Experts of a small language model: 32 experts in each of 13 layers, 448 SwiGLU neurons an expert.
Below are experts of layer 9 (counted from 0) of a mixture-of-experts language model. Rows are named router (the router's row for the expert), gate (a neuron's input weights, with its number), up (a neuron's input weights, with its number), down (a neuron's output weights, with its number) and show model dimensions 0-255. Each number is 200 + 30 x the weight over its row's rms, rounded and kept within 0 to 999.
Before each expert's rows: a language model's description of what the expert responds to. This comes from a sample of Wikipedia text that the model never trained on.

# expert 7
It responds to: Digit groups inside coordinates, ISBNs, scores and minutes, plus mid-word pieces of names and species epithets, such as 90, 27, 80, 97.
router,124,196,226,257,220,191,219,230,205,154,230,195,221,149,244,229,197,229,258,189,182,186,178,129,226,184,137,276,216,198,160,200,202,198,179,220,235,188,224,201,213,199,204,221,223,239,205,148,188,225,203,206,146,241,208,254,230,192,233,194,182,255,164,208,237,208,221,159,193,220,201,230,220,159,209,182,191,234,230,181,196,161,184,149,230,191,210,196,168,185,182,222,153,185,138,183,186,217,179,149,165,185,220,178,236,216,221,203,171,196,189,185,168,204,164,193,162,154,251,195,180,201,199,243,141,230,230,225,240,230,234,193,166,152,191,190,228,193,226,204,240,226,259,225,271,180,253,238,216,227,201,160,176,221,184,193,200,204,210,198,179,154,189,207,192,232,207,248,191,240,223,211,169,178,251,246,161,275,147,218,190,173,222,229,169,208,248,225,192,157,187,193,241,197,216,250,251,180,232,251,208,175,241,199,196,246,187,133,182,223,173,234,179,246,178,223,181,182,170,162,182,182,198,162,194,140,212,194,196,212,185,228,219,206,235,139,185,211,173,181,163,160,210,249,210,179,204,209,163,199,196,222,209,212,178,205
gate1,267,213,182,214,155,186,174,204,175,252,165,223,192,216,208,247,236,205,199,208,258,228,245,223,197,226,217,189,192,184,185,196,185,247,164,193,201,149,153,227,193,165,231,146,217,252,254,188,263,171,206,180,222,238,161,174,171,228,237,245,257,206,231,235,168,194,144,233,217,140,229,152,189,194,226,189,254,206,182,194,259,161,233,177,224,217,197,220,188,123,194,178,201,218,172,181,157,234,191,202,204,183,222,241,253,186,190,245,220,229,219,189,251,191,192,199,220,222,124,199,237,185,147,228,205,165,230,215,214,206,223,181,188,237,229,220,227,188,197,204,216,183,234,252,180,199,223,245,255,182,183,174,202,189,184,187,173,209,165,258,259,233,187,153,192,233,213,218,216,162,111,154,205,193,174,214,223,222,182,253,175,222,166,199,185,179,230,194,170,220,191,235,163,204,225,212,191,215,215,110,202,192,243,202,182,202,236,210,198,232,203,214,213,189,197,170,198,209,227,208,161,164,199,242,164,160,231,166,179,167,195,222,235,197,234,179,215,207,125,218,149,206,201,209,231,238,180,200,186,192,248,219,193,190,211,173
up1,209,204,242,206,231,187,206,163,206,194,263,179,186,217,216,158,213,195,201,153,204,207,222,246,194,209,216,217,211,261,188,239,202,219,200,171,140,202,250,174,171,186,231,202,157,217,217,230,167,186,222,181,194,238,182,176,150,166,221,169,186,267,157,193,225,277,222,173,220,190,130,191,210,203,155,208,129,140,206,198,224,247,227,212,213,215,204,216,215,148,192,235,190,184,225,175,279,205,239,193,150,203,164,246,205,245,217,210,155,197,195,216,166,154,175,212,203,227,168,158,140,141,244,157,184,225,214,231,219,213,213,217,174,275,178,230,184,165,209,197,201,209,224,107,248,163,173,195,211,212,168,186,191,156,163,228,207,208,173,180,198,184,179,202,221,221,184,230,203,193,216,199,202,223,179,207,250,197,175,206,205,188,218,213,247,210,202,258,224,236,224,186,175,246,204,205,232,155,128,231,189,204,209,237,207,168,202,127,197,183,167,177,179,205,192,197,210,202,204,186,212,247,206,172,232,232,183,227,227,217,222,132,190,151,238,254,218,212,190,244,197,222,183,199,166,195,207,275,222,188,186,229,150,213,161,183
down1,193,187,242,181,208,205,189,205,233,139,165,240,212,212,214,160,166,189,210,188,254,198,135,151,192,202,189,213,254,255,182,196,217,168,250,276,187,192,198,182,200,181,170,194,225,238,141,187,148,185,128,232,212,217,237,224,238,178,188,243,228,152,211,191,166,226,229,189,177,204,218,258,210,204,170,213,230,252,194,202,234,169,190,210,212,201,189,190,192,218,200,184,200,143,181,133,178,170,224,192,193,180,175,219,186,198,157,229,174,166,121,211,183,193,183,247,194,190,203,207,192,148,248,160,210,121,211,238,261,196,218,198,167,217,231,165,187,190,208,213,202,236,210,188,171,135,223,224,197,272,192,200,240,222,193,198,202,192,170,188,245,167,192,208,217,175,222,244,237,243,220,252,178,207,210,213,184,177,172,206,193,144,188,200,236,219,173,212,207,220,235,186,165,172,196,185,180,148,190,249,203,240,209,218,211,172,223,157,198,189,220,220,231,205,116,196,284,199,171,153,214,170,221,220,192,165,184,262,239,246,193,225,212,220,202,218,185,156,233,162,222,172,150,256,183,155,210,194,200,210,232,194,213,189,225,178
gate2,171,175,159,179,185,231,183,192,172,217,206,125,203,240,210,210,210,194,221,248,212,199,222,251,225,187,197,216,226,198,208,183,183,196,203,233,211,202,216,238,165,225,262,224,211,181,201,209,168,217,221,120,217,222,186,159,181,187,224,168,191,186,180,182,169,168,181,230,218,186,187,157,148,172,221,207,209,210,157,211,228,208,167,178,172,172,212,156,223,202,283,178,200,235,185,216,160,151,173,218,210,235,166,184,259,207,199,235,245,175,243,205,172,210,207,159,248,229,198,157,254,212,195,251,196,185,176,158,218,199,245,187,234,204,189,206,233,190,220,164,237,220,203,216,232,242,198,287,203,184,248,222,235,228,272,221,207,190,160,182,190,180,217,184,208,194,229,255,223,178,229,237,266,220,150,231,195,164,244,173,222,181,194,210,257,214,236,217,207,199,228,239,241,178,186,200,188,228,183,219,216,164,186,182,206,244,264,222,179,165,273,214,204,122,243,210,239,178,249,151,210,269,214,189,172,224,217,173,161,211,186,190,165,220,233,220,178,192,187,166,161,158,207,188,174,267,207,203,213,171,150,216,231,195,221,211
up2,138,219,220,201,222,166,194,166,194,224,202,164,190,255,223,219,180,163,199,205,204,169,258,264,194,159,172,210,264,222,186,167,184,207,189,228,226,145,213,210,184,186,286,207,185,184,195,196,139,229,209,126,168,219,189,192,137,198,211,172,198,181,184,152,199,217,195,203,184,210,175,176,218,203,238,164,236,246,213,219,200,224,193,239,160,191,230,170,248,208,233,193,196,208,222,140,168,149,213,218,200,257,175,173,264,196,184,238,246,170,227,252,190,204,204,172,209,234,202,184,228,252,213,186,176,227,168,159,201,212,226,216,227,195,209,266,242,173,213,174,210,197,226,223,239,206,167,246,230,156,217,241,272,195,244,210,192,220,153,192,205,198,213,214,169,209,196,229,225,166,231,280,239,239,202,227,183,166,256,146,185,203,225,148,241,214,233,194,206,202,249,211,244,192,203,235,162,220,151,219,231,162,166,165,200,206,234,226,219,206,234,203,258,177,169,206,206,186,180,181,233,229,198,192,138,220,209,147,168,211,194,180,179,196,191,186,184,226,190,160,149,216,168,172,161,234,221,225,204,177,140,209,208,178,180,197
down2,166,214,221,173,213,181,224,199,241,218,246,178,188,209,217,168,202,208,190,201,245,215,203,206,149,192,208,208,233,228,222,163,210,245,221,208,250,118,232,197,198,190,175,184,248,191,229,224,142,225,215,227,205,149,197,201,197,240,239,201,197,201,216,179,239,170,213,190,213,193,215,225,195,170,159,237,251,171,175,226,206,193,217,185,201,165,230,223,227,223,205,206,221,224,225,232,219,221,181,206,213,153,236,222,178,188,190,178,228,213,191,213,221,254,239,146,241,225,244,170,165,230,168,145,151,189,183,171,265,278,225,180,205,245,154,180,203,187,191,218,202,214,182,159,188,165,216,155,171,174,174,236,161,180,181,266,188,229,185,202,199,176,267,200,168,141,222,203,145,190,213,210,254,213,219,183,197,153,195,158,177,153,184,216,191,212,189,224,170,173,198,115,213,222,188,238,219,135,217,213,195,202,154,224,189,241,127,176,215,132,194,202,214,197,210,243,208,189,190,144,210,177,190,191,188,159,174,193,219,204,273,258,203,218,165,214,236,194,212,176,172,249,166,216,149,202,229,189,191,254,207,198,179,231,230,117

# expert 19
It responds to: Last piece of author surnames or words before a comma or period, and years in species authority citations, such as Adam-s, Linnae-us, 1841.
router,136,208,233,238,242,207,210,237,191,192,219,141,209,136,240,188,171,223,268,183,159,195,207,166,225,213,98,247,247,224,146,216,197,171,182,224,261,214,219,180,209,204,223,212,201,214,182,122,187,175,187,256,136,231,247,279,236,271,202,203,217,194,170,199,224,245,199,149,183,205,216,241,179,162,212,205,234,216,210,177,180,161,203,184,203,255,220,209,155,174,170,207,191,180,169,213,179,176,182,201,153,199,209,178,214,212,199,196,196,232,165,200,185,214,189,200,179,160,236,160,153,230,174,216,161,217,237,240,216,239,194,204,156,209,167,220,205,207,228,226,213,209,218,220,216,185,232,223,226,250,187,190,183,224,204,244,215,194,176,219,151,124,166,159,198,222,169,224,185,214,186,204,202,187,271,249,142,234,156,197,195,164,214,220,193,207,250,206,140,160,182,191,218,193,204,220,220,187,189,237,222,207,237,230,225,228,181,156,205,239,200,206,215,238,218,174,147,157,193,140,181,184,187,213,211,192,197,225,204,223,172,229,226,180,195,153,185,186,170,200,206,171,224,220,202,185,242,184,149,231,172,199,161,231,154,173
gate1,188,236,192,177,201,180,224,249,185,216,205,233,193,180,222,198,192,197,200,203,258,263,228,217,201,207,164,163,223,231,178,132,188,193,175,222,202,240,140,194,205,140,215,114,222,205,197,210,227,192,185,198,214,210,138,234,157,212,185,229,229,140,182,230,185,193,235,237,210,189,225,228,198,181,184,142,212,212,213,250,205,178,187,207,192,179,204,193,188,242,235,172,173,245,183,221,169,172,206,225,216,215,184,200,208,165,213,242,240,165,189,215,289,162,195,183,204,181,202,246,168,206,198,183,239,212,165,205,174,241,224,204,239,192,184,178,174,175,161,205,188,196,169,174,226,190,195,255,190,199,184,209,176,200,182,236,170,230,202,163,172,219,217,222,271,132,244,249,231,214,232,185,208,216,215,208,193,210,171,192,196,138,171,177,177,200,211,199,259,214,130,247,198,168,221,217,222,180,167,240,118,220,156,144,166,218,202,210,168,258,133,224,196,163,163,197,184,233,216,223,235,247,244,242,230,261,162,195,158,239,210,184,197,186,186,251,225,180,188,183,211,246,208,237,203,181,249,138,239,166,200,188,220,198,204,234
up1,171,154,187,213,173,140,177,185,156,203,153,211,137,197,219,157,135,206,186,187,185,133,198,196,199,223,184,252,236,227,191,164,249,197,181,229,220,233,218,219,230,187,269,213,199,175,173,161,194,201,157,217,210,216,212,195,239,213,196,195,187,211,228,196,237,160,168,181,229,204,144,195,135,188,217,203,241,190,200,252,147,150,182,136,231,201,188,201,205,225,250,198,212,179,249,217,227,181,215,227,260,207,220,230,240,207,170,263,191,174,233,175,195,196,163,255,183,189,238,225,185,214,160,179,199,192,203,162,212,225,183,204,141,170,213,221,236,214,210,204,217,177,221,153,189,203,202,220,124,193,206,171,219,218,247,232,153,198,199,202,158,182,164,233,166,216,205,190,215,185,199,239,152,170,174,206,201,201,259,188,208,211,225,177,158,186,210,189,129,251,202,201,189,177,204,183,189,179,236,193,207,216,236,196,168,298,174,167,199,172,283,193,199,214,163,206,215,255,245,207,189,233,235,226,215,198,220,231,235,176,207,200,237,207,163,224,247,151,182,209,177,222,217,237,182,169,215,209,215,250,218,151,185,240,175,138
down1,203,174,217,183,228,149,154,166,200,252,156,190,168,200,186,150,177,165,151,149,211,210,198,221,180,209,271,216,198,190,272,206,183,230,212,174,209,201,159,213,145,198,145,213,217,188,192,183,195,214,168,181,212,264,206,207,215,168,196,183,204,175,183,205,193,199,158,169,167,201,222,211,227,224,226,192,231,243,182,169,209,213,170,259,206,179,164,122,174,208,245,202,207,249,189,208,205,178,162,150,203,152,184,204,233,228,211,209,218,184,198,185,215,180,240,197,211,187,194,161,249,208,213,183,186,205,164,249,172,224,206,188,176,143,205,252,220,163,182,154,201,158,190,173,182,191,231,203,222,153,195,222,177,168,223,144,251,121,209,196,210,233,208,231,209,218,136,202,183,188,247,223,266,210,179,185,222,170,231,204,193,229,256,219,199,204,163,212,220,204,212,128,242,234,147,295,210,170,172,235,173,198,168,204,219,179,194,230,225,132,215,213,178,197,216,202,159,196,228,224,230,177,191,185,178,191,134,204,229,177,220,267,226,252,225,190,152,216,171,164,160,228,205,176,231,191,229,188,194,164,207,161,164,240,185,226
gate2,172,201,194,167,220,231,207,210,222,174,211,218,202,194,185,167,215,243,228,189,270,212,186,191,165,163,230,199,215,201,98,157,185,118,208,159,197,189,182,141,176,189,183,203,216,194,198,193,188,184,201,207,162,233,219,166,137,172,234,238,186,173,212,225,181,221,179,223,193,234,189,175,143,196,176,215,186,209,227,151,169,205,218,193,213,192,190,275,229,222,202,197,202,163,296,145,176,212,198,219,208,185,211,191,223,211,245,223,214,177,181,185,188,256,203,206,240,177,174,213,143,175,174,232,235,176,166,204,258,164,193,196,183,181,154,207,241,204,156,205,192,217,160,195,157,236,181,212,138,185,191,188,158,196,199,193,235,156,236,175,172,165,184,198,206,198,199,236,230,173,227,182,212,205,165,249,196,220,191,229,236,192,209,228,205,165,216,258,178,156,157,207,225,152,231,169,211,164,179,188,202,186,207,192,146,232,263,259,150,192,185,150,204,121,178,217,279,202,234,209,208,195,257,198,198,233,144,195,199,212,166,142,189,207,179,234,171,213,179,257,220,220,234,201,195,180,194,222,166,216,238,201,202,224,263,198
up2,227,188,179,269,222,247,240,198,244,135,210,190,194,168,192,230,218,263,240,192,242,226,191,239,164,220,156,217,215,196,135,180,162,200,163,189,207,194,195,127,208,156,189,240,182,171,236,224,164,237,210,199,216,201,232,182,220,209,179,246,210,240,180,275,214,180,231,195,216,205,245,223,180,212,169,257,213,234,186,168,157,188,222,187,181,208,203,226,215,213,192,235,207,191,251,158,202,220,212,209,172,202,224,127,221,230,222,204,247,194,255,133,178,241,226,187,212,197,188,252,172,127,214,202,196,240,222,249,215,178,192,234,187,217,165,240,210,223,154,206,184,232,148,208,170,244,226,227,188,211,184,177,168,225,215,205,185,127,169,204,177,200,180,238,217,161,244,246,221,199,171,208,244,172,189,236,166,241,202,184,204,191,188,143,203,184,229,196,218,151,206,215,197,196,254,175,186,148,175,210,203,193,187,248,224,208,225,228,192,190,189,159,205,149,182,243,231,138,188,220,213,189,190,211,207,258,172,202,193,226,184,163,238,188,175,197,231,160,191,241,238,209,240,232,198,117,165,172,201,180,206,240,183,202,227,159
down2,250,178,243,250,180,201,254,196,237,169,187,231,187,213,126,226,184,187,111,218,164,131,175,254,162,211,181,180,254,217,215,184,193,250,191,235,195,226,192,148,232,236,193,260,200,195,171,227,206,147,191,241,175,263,255,221,219,181,223,219,183,267,177,234,222,221,209,200,231,196,213,213,204,183,171,180,168,224,226,160,149,188,177,171,193,200,181,223,187,213,267,281,223,218,195,189,155,271,224,193,216,245,185,165,164,230,218,236,245,223,185,177,186,191,237,138,177,151,235,211,159,172,231,192,205,180,210,203,149,184,195,187,219,170,205,253,175,206,157,198,223,213,224,156,194,185,198,178,200,249,200,222,221,200,198,192,208,184,226,191,227,213,207,269,195,239,176,213,202,218,160,187,223,177,199,248,231,207,172,225,145,180,140,211,155,163,170,212,181,165,232,179,205,236,222,239,211,204,160,199,246,173,218,173,202,249,211,231,205,204,156,194,213,168,140,164,213,163,194,193,149,206,203,190,195,187,195,218,237,160,217,202,166,176,149,168,229,160,231,221,234,186,205,191,196,162,202,189,215,208,167,238,198,193,191,188

# expert 28
It responds to: Numbers in chart positions, scores and statistics tables, such as No. 45 on Billboard, number 15, plus words like Album and Chart.
router,239,210,169,211,218,166,202,228,282,158,179,193,147,163,141,251,208,171,217,209,189,176,218,213,192,212,190,191,188,216,171,214,226,193,215,226,222,228,214,158,246,213,212,210,181,154,185,227,170,237,203,191,209,210,188,170,205,184,221,219,254,274,214,205,187,263,223,198,179,197,164,184,168,142,242,207,187,200,192,196,236,231,252,218,230,239,219,179,208,207,207,242,214,237,244,221,209,178,208,267,186,203,216,217,185,229,218,284,211,196,247,160,194,239,217,240,205,205,228,182,151,202,199,193,223,224,163,179,180,169,157,219,225,174,180,242,183,206,192,229,214,200,204,144,205,202,165,165,222,240,218,173,245,236,213,231,161,170,188,175,167,208,191,183,217,201,175,163,152,213,204,167,182,159,134,122,215,236,184,162,231,212,182,220,221,148,257,150,207,219,204,203,229,227,229,147,164,174,218,251,193,181,190,204,211,250,140,162,222,168,185,186,216,187,173,176,170,202,183,194,197,208,175,140,209,181,239,279,217,223,185,196,178,155,228,211,244,212,162,204,190,222,254,158,238,254,198,198,263,173,209,190,188,189,267,186
gate1,171,228,193,177,229,213,253,177,161,200,172,129,215,207,235,181,256,246,273,220,179,188,212,258,241,186,232,247,216,178,215,147,196,185,221,210,177,262,145,167,200,210,204,228,170,169,177,202,209,228,223,261,250,224,284,183,198,185,120,251,214,199,233,246,248,225,189,171,204,206,237,240,226,194,233,138,161,219,172,229,221,193,190,208,226,163,135,250,159,195,218,206,208,229,206,189,237,196,231,220,195,193,198,232,178,201,204,184,235,190,206,240,195,212,183,225,208,201,187,183,220,186,181,200,189,238,212,213,209,156,221,174,178,181,249,202,199,202,183,216,129,226,189,167,181,189,208,190,185,193,222,213,164,191,169,237,153,166,182,217,196,259,213,164,128,222,177,202,212,255,172,159,190,178,195,189,263,200,206,225,218,155,207,140,143,159,197,197,243,205,180,180,197,203,193,195,216,220,181,190,186,214,238,137,159,206,218,179,167,204,220,167,162,246,212,225,219,128,240,223,227,196,182,167,231,225,206,213,272,226,154,188,230,192,148,207,191,166,151,171,192,192,212,238,209,163,209,201,180,197,181,179,177,174,180,187
up1,218,208,206,160,191,201,226,187,224,170,177,188,225,202,182,226,203,211,228,202,136,224,173,175,166,161,160,209,241,190,161,192,204,295,181,212,200,187,197,220,195,162,167,208,164,214,120,236,230,257,180,226,179,246,183,248,227,178,208,216,197,195,192,227,193,234,156,214,207,196,212,164,182,202,183,161,186,192,180,294,237,206,224,218,193,183,196,232,192,182,165,220,210,204,191,194,193,235,189,193,193,209,210,260,169,182,221,216,172,223,177,161,234,201,210,178,196,178,181,205,131,211,215,180,219,175,239,214,187,176,169,203,226,175,245,215,187,159,226,189,198,205,179,225,143,172,131,213,179,134,203,201,216,193,289,192,225,146,226,209,221,161,169,220,219,221,167,179,198,204,204,171,156,157,151,198,175,290,195,205,207,223,168,229,188,198,239,210,210,223,195,168,233,285,179,184,171,231,220,218,158,232,146,217,178,218,141,211,250,214,180,154,213,190,223,255,166,213,217,263,186,176,213,201,211,150,147,172,198,199,172,192,168,178,156,252,231,237,205,175,195,195,267,214,245,154,201,251,201,202,174,219,167,200,214,212
down1,204,168,200,226,214,159,181,193,198,258,145,170,177,205,201,250,173,175,223,231,206,183,179,205,131,159,198,211,246,207,296,171,244,207,177,228,171,175,223,138,206,184,221,210,110,175,180,197,203,163,178,192,213,197,171,205,189,204,174,223,185,245,180,168,193,191,191,206,210,233,235,174,230,168,247,173,218,226,151,187,189,183,229,236,269,202,195,184,165,171,175,207,154,190,245,209,167,222,169,212,244,237,225,170,200,261,200,232,192,198,161,175,177,162,188,219,206,207,207,201,180,233,216,168,241,233,207,248,200,164,182,215,243,222,216,235,208,189,171,255,243,208,205,211,194,212,208,234,201,191,179,264,191,171,128,166,175,248,198,216,169,209,186,212,204,180,191,205,172,176,207,209,198,168,148,218,194,185,176,212,199,194,220,205,188,206,199,203,312,232,252,192,217,221,204,218,239,213,223,197,225,206,210,148,196,235,200,196,105,248,194,198,209,243,195,221,179,131,262,258,170,228,192,206,218,219,213,204,190,143,199,197,250,234,231,177,234,202,194,238,210,193,205,218,161,216,193,248,230,156,218,203,146,187,213,252
gate2,242,266,195,149,174,227,317,174,213,203,172,230,212,187,218,169,213,188,199,178,242,240,232,194,212,216,183,208,279,191,197,196,180,223,179,206,197,252,198,204,209,216,230,208,178,168,183,192,211,237,182,187,237,232,183,196,197,203,215,211,217,219,225,161,193,131,152,205,252,149,169,274,183,177,226,191,239,171,182,199,238,186,215,150,262,176,228,197,168,178,182,190,266,244,240,215,225,196,207,176,210,166,157,195,231,252,244,185,193,216,218,200,189,179,241,197,252,198,158,254,207,178,183,236,198,163,242,178,201,146,229,226,194,166,188,206,212,183,222,190,157,234,223,195,200,266,186,221,230,173,240,252,190,180,205,165,162,197,138,261,249,223,212,204,239,207,257,179,198,224,185,185,246,216,154,178,187,231,197,171,229,159,176,203,223,229,225,257,251,160,212,220,200,210,173,205,192,205,188,233,185,225,142,195,191,179,207,185,210,169,218,198,225,234,193,185,224,285,225,189,198,204,216,202,179,211,247,192,179,179,190,197,192,191,190,226,171,170,154,165,207,194,174,147,224,235,219,184,212,192,175,199,239,224,162,131
up2,190,191,227,163,175,212,222,185,184,187,200,195,204,167,216,242,219,209,158,137,166,254,151,196,167,279,224,239,206,201,258,234,193,189,162,221,186,242,183,132,185,242,114,179,170,210,174,238,242,198,144,256,218,204,215,168,194,191,209,206,198,213,202,225,216,136,256,171,215,195,198,157,190,199,216,177,160,229,196,209,208,176,227,156,209,169,153,157,203,220,184,193,200,206,211,127,191,186,217,183,221,190,134,182,222,203,180,226,162,170,195,242,178,173,190,174,223,187,142,181,154,148,201,220,192,153,262,167,178,224,146,280,257,228,169,186,171,199,184,164,208,232,203,181,108,225,210,215,208,209,212,167,196,200,186,175,188,180,261,160,226,199,221,190,220,253,242,193,176,208,165,211,192,218,149,172,178,170,162,233,245,195,206,212,180,204,231,195,210,129,265,148,184,190,179,210,195,214,204,198,206,201,209,227,161,187,174,167,224,190,234,195,235,200,219,216,139,217,193,193,241,217,212,188,210,206,209,213,203,203,215,181,181,188,200,196,238,225,216,163,230,174,144,161,254,171,207,200,196,158,178,149,192,196,203,181
down2,159,172,194,200,161,197,169,254,257,260,212,224,153,184,196,244,213,216,202,227,242,155,206,174,166,230,243,218,157,224,193,207,257,197,196,226,269,215,181,218,168,213,147,244,194,190,162,190,188,199,271,240,252,175,166,220,163,220,219,183,158,217,197,238,158,211,205,213,157,229,179,249,154,165,199,220,238,200,186,202,207,172,240,237,218,134,221,170,157,161,178,152,176,192,252,194,200,161,216,200,212,230,189,190,208,231,177,190,224,171,209,197,192,205,243,236,147,236,182,171,208,201,191,189,187,177,189,172,197,164,223,175,160,166,224,187,190,209,183,208,258,210,228,219,181,249,159,230,172,236,197,201,222,166,244,160,192,142,201,226,205,208,167,198,172,179,189,220,160,154,199,182,184,209,194,224,237,186,195,160,173,211,208,160,233,208,185,193,222,190,217,169,213,136,195,247,225,169,247,189,192,128,180,230,166,234,212,184,251,210,195,176,219,238,210,133,218,190,165,136,126,207,248,150,244,179,126,182,177,244,211,221,175,188,239,212,190,224,240,211,226,218,176,167,216,188,211,230,217,210,221,193,219,153,221,221

# expert 20
It responds to: Heading markers == and === at section starts, especially alphabetical list sections, plus first names like Mike, Michael and vs.
router,194,163,215,292,216,253,161,227,271,187,260,215,205,221,182,208,168,181,211,158,252,164,182,207,168,210,175,268,174,221,241,144,234,137,196,189,219,149,224,155,185,225,194,191,221,244,223,216,211,175,203,181,237,235,236,210,177,232,192,234,181,121,187,188,208,233,187,174,247,215,175,233,211,204,198,200,184,203,231,190,163,174,179,224,221,189,177,148,198,220,171,199,199,231,168,280,218,186,170,179,224,219,207,238,202,182,204,174,174,204,216,239,177,198,230,223,168,172,190,198,179,250,272,166,166,150,191,189,224,235,159,224,231,200,183,232,212,177,164,172,201,206,171,226,165,170,285,214,139,221,164,207,200,184,200,210,216,212,229,227,206,192,165,222,180,139,208,240,222,249,213,178,250,200,255,217,140,232,183,185,165,149,264,200,211,212,178,194,186,224,225,193,178,187,186,235,255,167,162,189,198,171,190,214,194,221,218,190,212,178,247,174,222,212,220,241,152,173,160,199,197,182,163,159,198,176,199,226,182,192,213,215,269,186,190,178,200,214,171,176,182,213,205,223,237,228,228,143,146,181,168,206,199,228,187,196
gate0,225,179,169,207,220,185,226,257,229,212,234,211,185,258,177,217,227,192,189,188,233,165,210,165,202,166,245,170,147,196,258,199,202,200,218,190,213,217,218,230,161,176,259,138,193,221,235,198,137,151,195,147,217,199,210,174,228,204,222,200,223,195,220,183,204,195,208,166,196,226,212,191,191,240,207,194,248,206,193,158,182,135,183,176,199,174,209,180,198,202,213,239,168,263,270,216,205,174,204,237,278,183,208,188,198,155,209,189,197,170,188,187,206,200,226,204,187,279,163,216,227,175,208,176,208,197,144,239,179,217,196,268,170,218,176,194,183,195,172,196,147,185,231,200,238,207,198,178,190,169,142,220,201,241,236,282,175,237,194,156,246,260,206,222,218,191,229,191,203,241,213,201,176,296,163,160,213,206,189,212,185,189,201,219,217,174,217,155,233,207,138,204,196,189,221,167,191,198,243,235,209,186,235,183,225,216,265,197,176,221,262,247,194,188,190,189,246,175,241,176,132,208,207,235,162,181,220,213,198,146,178,217,254,210,170,230,195,165,190,154,223,230,190,204,194,193,205,172,263,222,231,198,215,183,224,261
up0,146,200,233,222,200,220,168,127,255,165,205,156,187,178,215,158,202,193,211,168,194,210,166,197,208,239,191,174,188,250,190,186,157,189,219,151,164,131,192,215,272,225,203,213,232,226,202,187,227,184,218,184,162,206,162,198,196,196,209,154,287,175,236,241,210,205,232,175,170,171,216,175,258,184,218,145,193,195,177,186,174,215,190,206,204,221,220,172,189,154,249,198,213,194,168,238,215,199,179,162,190,193,246,210,186,233,192,194,193,189,208,238,201,179,211,182,192,192,165,154,193,268,200,204,208,240,234,185,149,180,183,201,187,180,230,186,205,218,227,159,207,276,224,245,184,173,176,247,172,182,207,173,205,161,167,181,236,200,234,227,189,189,188,190,185,236,201,208,154,133,203,228,208,178,159,193,220,202,160,236,186,284,233,212,199,182,221,171,212,233,262,149,240,218,169,117,187,191,168,148,162,215,187,175,190,191,123,209,149,208,201,215,212,199,157,173,179,177,146,212,180,195,245,184,180,202,186,203,155,255,181,212,194,213,250,164,241,232,191,211,186,166,192,142,242,198,193,248,200,154,231,220,151,183,184,218
down0,178,235,174,248,212,237,215,197,192,272,188,227,166,193,224,208,180,268,234,212,235,219,259,177,245,235,213,167,220,184,233,188,196,142,164,273,238,250,214,225,157,176,225,264,209,235,185,163,238,232,226,213,166,202,253,229,159,219,152,194,167,187,236,257,187,200,212,169,245,195,226,217,208,254,224,256,162,198,203,181,178,178,181,162,188,235,237,194,203,205,196,207,169,162,258,205,142,211,205,186,204,223,212,221,138,153,232,209,192,168,180,229,160,241,169,152,206,193,190,199,177,139,182,194,212,216,216,221,207,226,211,134,195,214,182,214,247,172,161,221,186,223,212,215,184,207,168,197,193,236,232,183,190,196,253,193,141,254,182,228,219,213,210,189,229,218,208,196,211,207,148,189,181,213,177,218,233,235,223,183,223,187,221,198,199,237,235,183,206,236,197,152,221,230,155,209,198,222,197,236,165,138,212,228,127,197,242,218,222,230,170,183,179,209,182,188,184,170,229,257,218,221,154,131,208,210,273,187,237,264,205,173,186,169,179,249,212,183,183,162,187,220,192,195,209,186,216,234,175,249,223,203,200,216,180,221
gate1,211,208,231,208,165,231,239,137,204,209,179,159,217,154,252,148,180,227,212,212,211,186,209,207,154,179,146,235,231,185,169,187,220,199,171,246,179,190,226,198,235,220,219,214,159,189,162,241,256,234,162,246,174,208,253,167,188,173,211,256,241,210,246,268,194,214,187,233,203,256,216,172,212,163,226,222,175,244,193,194,207,199,230,174,194,237,207,189,187,219,175,210,232,170,225,187,200,200,233,191,213,224,210,205,220,210,211,272,222,198,192,218,184,225,176,263,211,185,229,230,163,157,192,213,215,151,191,158,214,173,187,182,141,221,152,196,169,249,160,204,166,272,215,122,220,246,240,195,172,181,272,176,210,178,227,177,142,180,177,251,160,185,218,169,183,216,209,201,164,206,188,211,240,190,182,270,213,177,197,179,238,187,220,236,226,169,257,203,199,211,206,238,174,181,218,173,140,185,201,226,187,231,163,225,193,195,192,252,183,227,149,164,195,203,199,199,177,239,209,233,237,219,181,190,223,196,236,156,187,226,192,204,129,223,191,269,179,198,169,188,194,205,184,257,185,158,170,249,186,202,185,241,223,167,205,171
up1,222,182,241,241,164,236,214,163,251,186,238,174,251,170,193,164,189,213,244,170,215,162,181,223,143,156,167,225,238,183,220,201,228,183,173,227,216,155,205,197,245,234,167,204,186,200,165,245,209,222,199,203,188,213,282,194,165,138,237,282,184,225,219,243,218,171,207,252,226,275,243,190,252,213,209,251,135,230,201,179,183,179,192,199,202,208,208,140,136,250,170,269,255,199,209,158,204,186,210,211,189,227,212,186,254,207,243,206,209,188,256,209,252,235,226,243,207,151,221,244,127,214,217,212,197,227,206,159,233,206,158,232,188,233,201,241,176,238,184,216,181,229,199,171,200,206,235,171,200,216,203,205,201,185,209,209,166,197,204,225,222,162,205,212,175,171,264,216,210,229,175,156,228,188,204,214,205,196,202,242,232,211,244,221,231,178,220,230,207,204,178,216,204,175,186,205,200,214,239,205,206,239,188,259,188,250,179,237,233,222,248,179,181,195,200,234,178,243,231,215,235,197,152,171,235,168,231,200,213,253,179,187,167,225,234,269,214,196,184,194,208,195,213,230,221,140,187,232,215,187,217,223,190,188,183,207
down1,231,170,254,202,223,161,236,209,161,196,188,220,206,210,205,202,207,189,240,233,175,157,238,219,165,165,183,168,250,207,225,185,211,237,168,196,201,225,219,291,205,199,180,174,204,182,241,231,249,149,205,173,237,211,190,237,192,192,216,226,138,201,176,186,206,216,191,233,208,195,168,209,208,205,182,160,221,186,261,234,165,200,169,195,213,178,134,184,177,226,193,212,192,225,231,146,202,168,233,228,238,236,220,194,175,186,203,193,202,188,184,198,165,238,167,206,208,194,184,226,184,200,168,186,184,245,209,255,214,190,171,194,254,210,190,210,201,151,190,243,216,195,213,209,223,210,191,174,213,243,141,169,233,284,248,204,192,295,159,255,176,241,173,261,194,212,176,187,247,186,134,188,219,175,175,171,208,218,198,188,210,176,169,112,186,192,139,160,185,254,178,174,192,187,150,175,229,185,215,221,160,235,208,219,183,263,170,188,169,238,182,193,254,192,182,218,193,185,279,171,172,201,176,213,243,174,251,217,178,218,242,191,216,154,201,218,163,179,210,172,214,184,167,222,169,238,158,216,155,239,179,187,181,204,224,224